From a checkpoint of a small mixture-of-experts model trained on Wikipedia: 32.2M parameters, 4 picks a token.
Below are experts of layer 3 (counted from 0) of a mixture-of-experts language model. Rows are named router (the router's row for the expert), down (a neuron's output weights, with its number) and show model dimensions 0-79. Each number is 128 + 24 x the weight over its row's rms, rounded and kept within 0 to 255. Numbers have three digits each.
After each expert's rows: "comes before" lists some tokens at least twice as common just after its tokens as in all text. This comes from a sample of Wikipedia text that the model never trained on. Tokens count by the router's weight.

# expert 21
router:091088102102154137144150111091154124178135142145130145115131101163157135124110166108097110125177130141099134131152118162099126149154139105152143129161113124110097147146132128129117157110130153138153120128133122145107134136129152106109166106
down0:097163119113113112100155101122153105135103133140100123116149116144155145118114142133131132143150116131096152191074139137116137110165142136161129116120076080165113128108104146121138149169152131151153159123115150163095129119147154135122168066
down1:108095138128089166107148101138162150140151161120106124113101148164145142120162110098122169115148143103130096114165112128136115076133152133123128163122152142195146139108095135138126102090169106128130149133132168110143084102131118105162098146
down2:146102132129169107086168170147170150084104076142111130121130184138113126117079132122139177179178128138120087126151159174135112180138149109173157177164117120109131118142116132102125121127119089162145151087113102119134147104145113097148114098
comes before: " ", " Party", "See", " Preceded", " Year", " Team"

# expert 39
router:107136144145155145124086132125098095072125103080117133125123143142168098116133141152108082139143113162136131160138094109145097136130148104142107155118115113107125120129116154134128142143131155119124135081123157085158107146104105181101144139
down0:097136171110126107154132146185120110114151121119086111104136152125135094157174146172133115137139125144126138133160168109141124144116156123134162147182128117111136111130134125133108163125094209114105117119135083136117131140158125136130156108
down1:121157137145117137127120168134126142141164113118165152099133095100140136103142134106143135141133087198124107110130148118097158102094135134126132170161179109130099107118135091093118166140138116121102102118116184137081136158108134118091070106
down2:106098096158126166146129128125122122179094103162152156144088087143084120145160121116097150152133109113164064087128121140112136122148136130144120134097145128119103098109098129096129110108139171162137123153140118109146106116149138157146104154
comes before: " to", " the", " of", " a", " in", " by"

# expert 34
router:124121122131132118098110156185138106161082178181101151161101104121148170117152124146156118131138146113142146158127122046124162125142130141127124123118124152134113119118124169126129115136115122154108140130143136148119096150109131093159175138
down0:155109142111084136112116130159116088096106159133146106131155162123166071132167150099192161135131116106149137092115097131098135108115133158135111083116132141130112131098092069059158106138145133161156168126117122123178118116088158121120141123
down1:145150157101135147158123108130106166153139127122039147140139124136102100131111163135126130138106113162164118184129142134116150139141064166110111114139114129115164138118114108144124108117172099101106106131119118075156156154116137131123166142
down2:082135128199135140126106097149128108082104098177142109097093146161158137137144147125144115086111078185144130137113131113136096150138097138144129090123151125110137166132131114135105127116163139138096121085121138083136149092101178117132136128
comes before: "-", "|", ":", "–", ")\n", "    "

# expert 14
router:132153153153135143137092056087126108169129122186120105121127127148166167144181103175084127139165134105118103106115119132126136132148147142134118093130080112133110129074124094184122143167098110136146102113148113122131144177100129107148095102
down0:064132092139133123119145149089159119091101095141134120123166136133164188159136116161118119121142196131100149102147130118155107185120081129139129117159100117101157118120153112194109143143146128154122116149136091136158113133154126108155094139
down1:115129166179126135128119086123111111156136147149116137077128143156088158132119103126147106163146120181125132156140144131122081148124118137143118117129142139121122185151152144141088137170149162079101165086116133128112108080105128138138142126
down2:122131146137112128076165108109131089051131098098124132120154112123116149136136092118151126099137122151123132142153119119136084108150130160135151142116104096152140132135128092080115084101145137099177133101145125152139163127100108141093118120
comes before: "1", "2", "3", "4", "5", "6"

# expert 20
router:109133170122115168123106138151132129154130149156142090112122112135137121148112142151098088127085110126132126100131139166131082114081136111190119180152112116116114093108144134086091128111141154146125130117162179083153084114133084119117119097
down0:131160118114133110129164148124105141147127157108162123183101107122149116126150103167136127150142148135151151131135132157135133142138149126080174147109093091111141170139112149157119169132187123143158124108126119124110158146100138151114145165
down1:102141117163123135113124103116093123130109105183097108128175076087095149148145130123178165123155131136096156163149102132103107179142119156083114098104105113111149127152140137107129101134129141105126117140159096137136128105122163120121127103
down2:117138144119116122145111123181188130227117082143135147094129154113114100122122116094143157102141125157158116135119160152126106108151095164139140129139120094170142131141182127097131160152097137121079116137112152138125175142130117083172121147
comes before: " to", " the", " by", " in", " a", " on"

# expert 35
router:123087131123118118121105100142129074106091117153148116135133122129086130121125127151130100157108121131113123085141111133129122115133146142093092130148107114120122094146166111146129127127188133126111148112150150134099131117127090137096096150
down0:104124126134084132164114146128163134131114109091108126129124162117107121127167146093116123140101112125127075172129119131115073154105133164117179129112105123159137152179122158153099084111109129132157104139133127177111175114122150184081134137
down1:131133145162151119130133127166124121120112117158137086120137147123155103120132108101171120151108152104142107126144137189131087104098082101140080177116114169156089141086170163162168094128108117128153113126126119114150130105152097149060126098
down2:101143145134103128161146124133110119135137133115139083089142096100113192137139160161120106128142176129151137141121098121159194106115084135154150152131140120130127110155131109156134111125159132121130141104125126088107165144143165152124150158
comes before: " and", " of", " in", " with", " he", " which"

# expert 2
router:132161113139132150105137171136147124084109149115115142120113149086140126083137143114104160154124110125163171119173150141158157106144129090194168072127126177131106118120118171112123107104158130115130140125136115125095123111109161114108155134
down0:137131144076098134116133163129138117126098171166116128160125120156100147117091143116107115121146143127121114130143078130151150089139103122115095140083152118111129140149117107069169126097154122137108154098097173124154088113125186146125113118
down1:133144118125122111123117097161134109118138108130109166086108163130137093126131132142128159167140135110115105166133096161121140123114120114153134147151154146156143172102109131133162152074129126094132140122131160149133152082131123146151139135
down2:105078115133175121131131148133119113135149127140107157111198104160126086152098128136124136132123120150105138120142103128139160096130110147108149123120105115153122139130159116104199128079118148132099074102137104120122093136132123154111126148
comes before: "0", " |", ".", "%", "8", ";"

# expert 29
router:145135132148153146095126092092106101127106108145141156078141149132174129062082108128138100132115106165159153161127088153164112144130106099137155129105110182118131117115110126107103148096100100085155169136147163143116064109146130146114144114
down0:097101124142109132124164131095121098142070161088134167130140154134093126117104126100123178146165094110111155148098146127123165117141137092111126101138144133148109146121105120135129122106102121166137159147150122188127144094130109150113104119
down1:102129102135122147133168136094155116147148119129136121132114107134144130118124127163160116147138096119116123119104151157196081148165131133121082112108137134166147158131135148155090140139178142149107162180121111132132111126144146131107180139
down2:100147076094136193137083098096142134134125152153148132118190136127151136104107108127146101121130118100160141138130117129125132108088115110121112156115095099119105146113162130102093149099144105161123081125125151123115134133142126135129122138
comes before: "9", "8", "0", "5", "3", "7"

# expert 11
router:111071165139116127113140113121117104110113122147159100123170144151158127135164136147088107136128145131096103160096127141141130166124114167107117147106136111107144129128110124156169155141130160122134136087130162104126134099098122130098122131
down0:137118163161096098125116184139106100158098130151150059115132155108136084137163137101154082162140101132133115147115175104141117103157105155099140104109085111111179113137127133148141134123114124093123141116086140138131136141105143148094102123
down1:169135099154137107108110141070129121108093136120119103120179131130123124148141143118128113154121141131118178187135174102136128118097150109117107082145149151122182112142121178143127129090166158159094136121123135118122117143134100137117161150
down2:076151141152128110115163105153107116075161136113133108129136130112134110103115167089107090113110101118135133096114122162132153147142148092096173151127123125146090108118130129118142113103141091099111145160117121116108159157120097117140202159
comes before: " the", " a", " that", " his", " to", " as"

# expert 7
router:112152087101078112172160100130132095098130129082057091131135113085081134153108130123129119136086117158110129073144149165189123124141087171130137130096119131114125101149125131165086150137144107129127159139098154114137112148124084149128134197
down0:077143117158165126130154152134104133169130127135159127107113093167108161131136095146147144069131109130116110085150157117121108125118134130140108138107111150102141149140128121111107152106102107165155068143121110125130125129135123069137136135
down1:116082117070135113120159121158088135137102101095102111096133182132129124077084117148113131120118160154124119095159128162093108128136142151139158114174117134117126107098155127187118112128068130125135142170149149140162106163160186111152139144
down2:108119162123117123109116131140122172153145132118161122107143119124103137143119087146078108170090164097167124135173161159131113126107091137103127137140146106181109105106108103130167151139154172146099097131117116118118123159197113159087127121
comes before: " of", ",", " and", ".", " in", ".\n\n"

# expert 28
router:123159151105088194128124141164114156127134136091108146125155104112140117137085108119150114147129121135114127149134148120167120112145132086142160123109114092127085108123123118108091141121146153147139161118107133175139107092138122088156166153
down0:114108129119109108130141187152115108139153095160098156139140128149174140141068154123091117169135133141133089132133145131115140119108121109164125106142156156119140165126125095140154121129113093157145136168129128117059146109142119114151129132
down1:166132125076151102095087134145085102154133107162135117108079146136109131085079132135139131134126096153144118134154082134114116169110095145134110204156104108176126106141124150134125139127137134122141136152112103147158107113119134142157111090
down2:092106163155146136124179121110076147117125113132096120112118122117136119147115172112127115134090137163120137168083159111183093105072152144146123128102073132118149098126107102147124115145166175099172107144150140173127138133099142115118175115
comes before: "0", "9", "5", "8", "–", "3"

# expert 38
router:131158134150101116105109149160125080098096145129152149083114115082132097144152107121126150137150148157084167102121180130146150141171140154126142125095079161117136119160138124132135121094141110114131141108157163148100101113132121082117118110
down0:120155113126196142118077114134124117183158120171097124122098080118145129120133137113146112114137117123154136120138161154147141112142113128147148149155122123139109123150119145123099084127115130104127122184171094153160118114109121137089147098
down1:080137107069153109193077120155111130070135158142165145116110126162109161121150120075159119094156112132120111110120113148131164092165095136090072155130130128128157123160133094129110126097140121158141105118143147137158116165115155158129141112
down2:127095127143132128135131155108150162127080113119123117116131159147151135141140121158149102112091092107141167162109120121106094139123121130153110159135214136154141116111168145113159088150132126108180118184122084090132143128135149122067097158
comes before: " |", "–", "0", ",", "5", "6"

# expert 12
router:097129094107142122166129156113161152126104175096111140105138151080159118141135122152136117151156143135137150160093119113111178126153086158135134107127149100099176107128084183108125118156115129139106136136130126093149163154150091101085142143
down0:125112166102128169113137130084120117121143149139127114096135127130104161143103110150168142135137084121166102086144129108147128130079098123116112137168180161129119158107094117149130107143163159102153082116143129073113159088161153140157134133
down1:108081114139116123124132126126128079150128099133175146131153110138161134154125142129163142206128119114112146170118111147105129109151130166154162093094142125131133132129090155153137116140111152168118174110144128143134145148136132135136132103
down2:157107068114112135171129111121107115158107161130144177112141110107130151135171109120115110129111125129138125177122119143116137138131121126099167128158142125172160121160083166098135101129128092106123099150131099144158085124128112163109121154
comes before: "|", "==", "=", "===", "-", "The"

# expert 16
router:116105144139128122107116152096139068179128159091192095139107113124161111110134125108149148154162117130128159147144129182127148148150146086119105079138129139156153132144146143144167120165126131143108149130104118130163081106100129116146114099
down0:115108118147141145091091106123102104143120168128079109103132123119116128125160087101134113133111081079108134090132087117138096152121127138151131095135152113153118160105149144141168163087117123175094116138115132126138113107088114148142176137
down1:146167104172108124140125122133140159105091148118101133133127100126145162113113122155156160167122103146114184183127135107120145169132163113139165117152125135132146152129112165117092123101105124143110163134099159129155103111145155149124155151
down2:112054139115170144138132154119149099111140113144092140145134134117105110139098163103139131137163153125128149109110095155117134149133143121139133113070115094176129167127162072115133158151140160112153130093112094135169149152157155127102084122
comes before: " the", " a", " his", " an", " which", " their"

# expert 31
router:135158150147114148172080178099103130136097123148157112107139136104115125096170109102110121136165125117141128136139149110108117094151140131082126119149136152183107148101087145120144132096136109094109092132132095178146158130146182117175117094
down0:150100171112174080137146138170135122166111143133134105108133092146153175101112122144092123106114129186116126115134111132124130089143101146108121146168146113149114153139133132077112133097156113091171121124138142097136109071108135082150063123
down1:090111088137146152145088165116101173107074111137124139139100145098083151152128111166120164137120141115097114140144166094168158119117125119133174115131112134085150120124126101141145161129155127160164148143147134127161128121117125149134134147
down2:142151136145103140105131092125115120176131143153129146145078149147107121111141121119121145097137136111143093167112131151156107135104102143115106126135166138086155119121156100118122139108121144138162131105128114162142138134166109102085125136
comes before: " |", ",", "\n", " (", "\n\n", ";"

# expert 10
router:123110115129141160138078117136118104112148103083118144130100150116131128135138096091098137116181136169134164097107122080099138111131133188105097161082121107115120147149106120160148158109154107111161121141115109111154133169110136203162095147
down0:135150129122111085113148196116132167127126115125140130149100112122170136180118159100117131100153092128153140098129114148162130167155098137108134127127159105136146133114108143147146108110133184155113110113154145109150122114172136144148113097
down1:107124135144118159099146141106127138127141112145119100098113171134161142107118157148147134102134099114187146158165117122166122095108136094126145082104127134127103115146126161134153079132116138149092137136133120151101114070075132122193101110
down2:109151120127116141056116160141114138154173145154116148143154102128132148099142099163153131087095150152173175112129107100129075159123119182163131128129101100111121161132086168122143143111118115156122141091135098135155089137146125120115106128
comes before: " of", ",", " (", "\n", "'s", ".\n\n"

# expert 6
router:105107172118107123137157138124132168147136122192166099121111166115146127122115150119157116145175098118124122155152135174139177058125118056106139116162131126144123130081098097113142153163155141121094128138115102110099148102162159085143108154
down0:138153127130121105138130117158123134130148123096103167158155117110155122113149125101123144158132094113099131166159113162135097160151168148160114135085101092154109149149116175135113102149118131092150126145105100120127133090147173152112115140
down1:133093088159152163155166110111100102144126153101133114151156128161108148165118143163153132112103089121098128116128177144126145119144151123192124082116130172126136119097123132152194163136124105137162136137115113128134117123095139112152137146
down2:120133110120117148133121092125134142151151152155129124127119122133079153132116170171113144083141090156134110108113145132167138152130161138109106124112155115093128163115133091127075122144155136127106129128146136085134172134112139111102146117
comes before: " ", " the", "|", " —", " .", "American"

# expert 33
router:097150128111167167098134111117112091102121111111145114123109130119141132150142117115122110097120112127126155133145176118126187141142114153124142110106126130134142123099101104145136149108119103088110105153124171142083113113122094128143166174
down0:123123124121152099150133190098155158104101108118169137102148141084111159148111184154144113090108136165146108119191162120113125125172101129114152095127110104103130123100132168142109162135122141109150131064117129161136108117119113103127149160
down1:125146126131127126115151137156106130109097140156125124088148157135168121101090166122170093081108111124160138118145095171068132169138188125092125118101104142118107127082101137134118149093092122168103143131140104120104124111086129125173140124
down2:168109137180125143148109136127125156130111131094160125178118145112084104149139115131109130120070146129105110161135153110130158130136116122122094132156094123148074124103124135161100130109146096112138097147103156093114115098078149113117123148
comes before: "1", "2", "9", "3", "0", "4"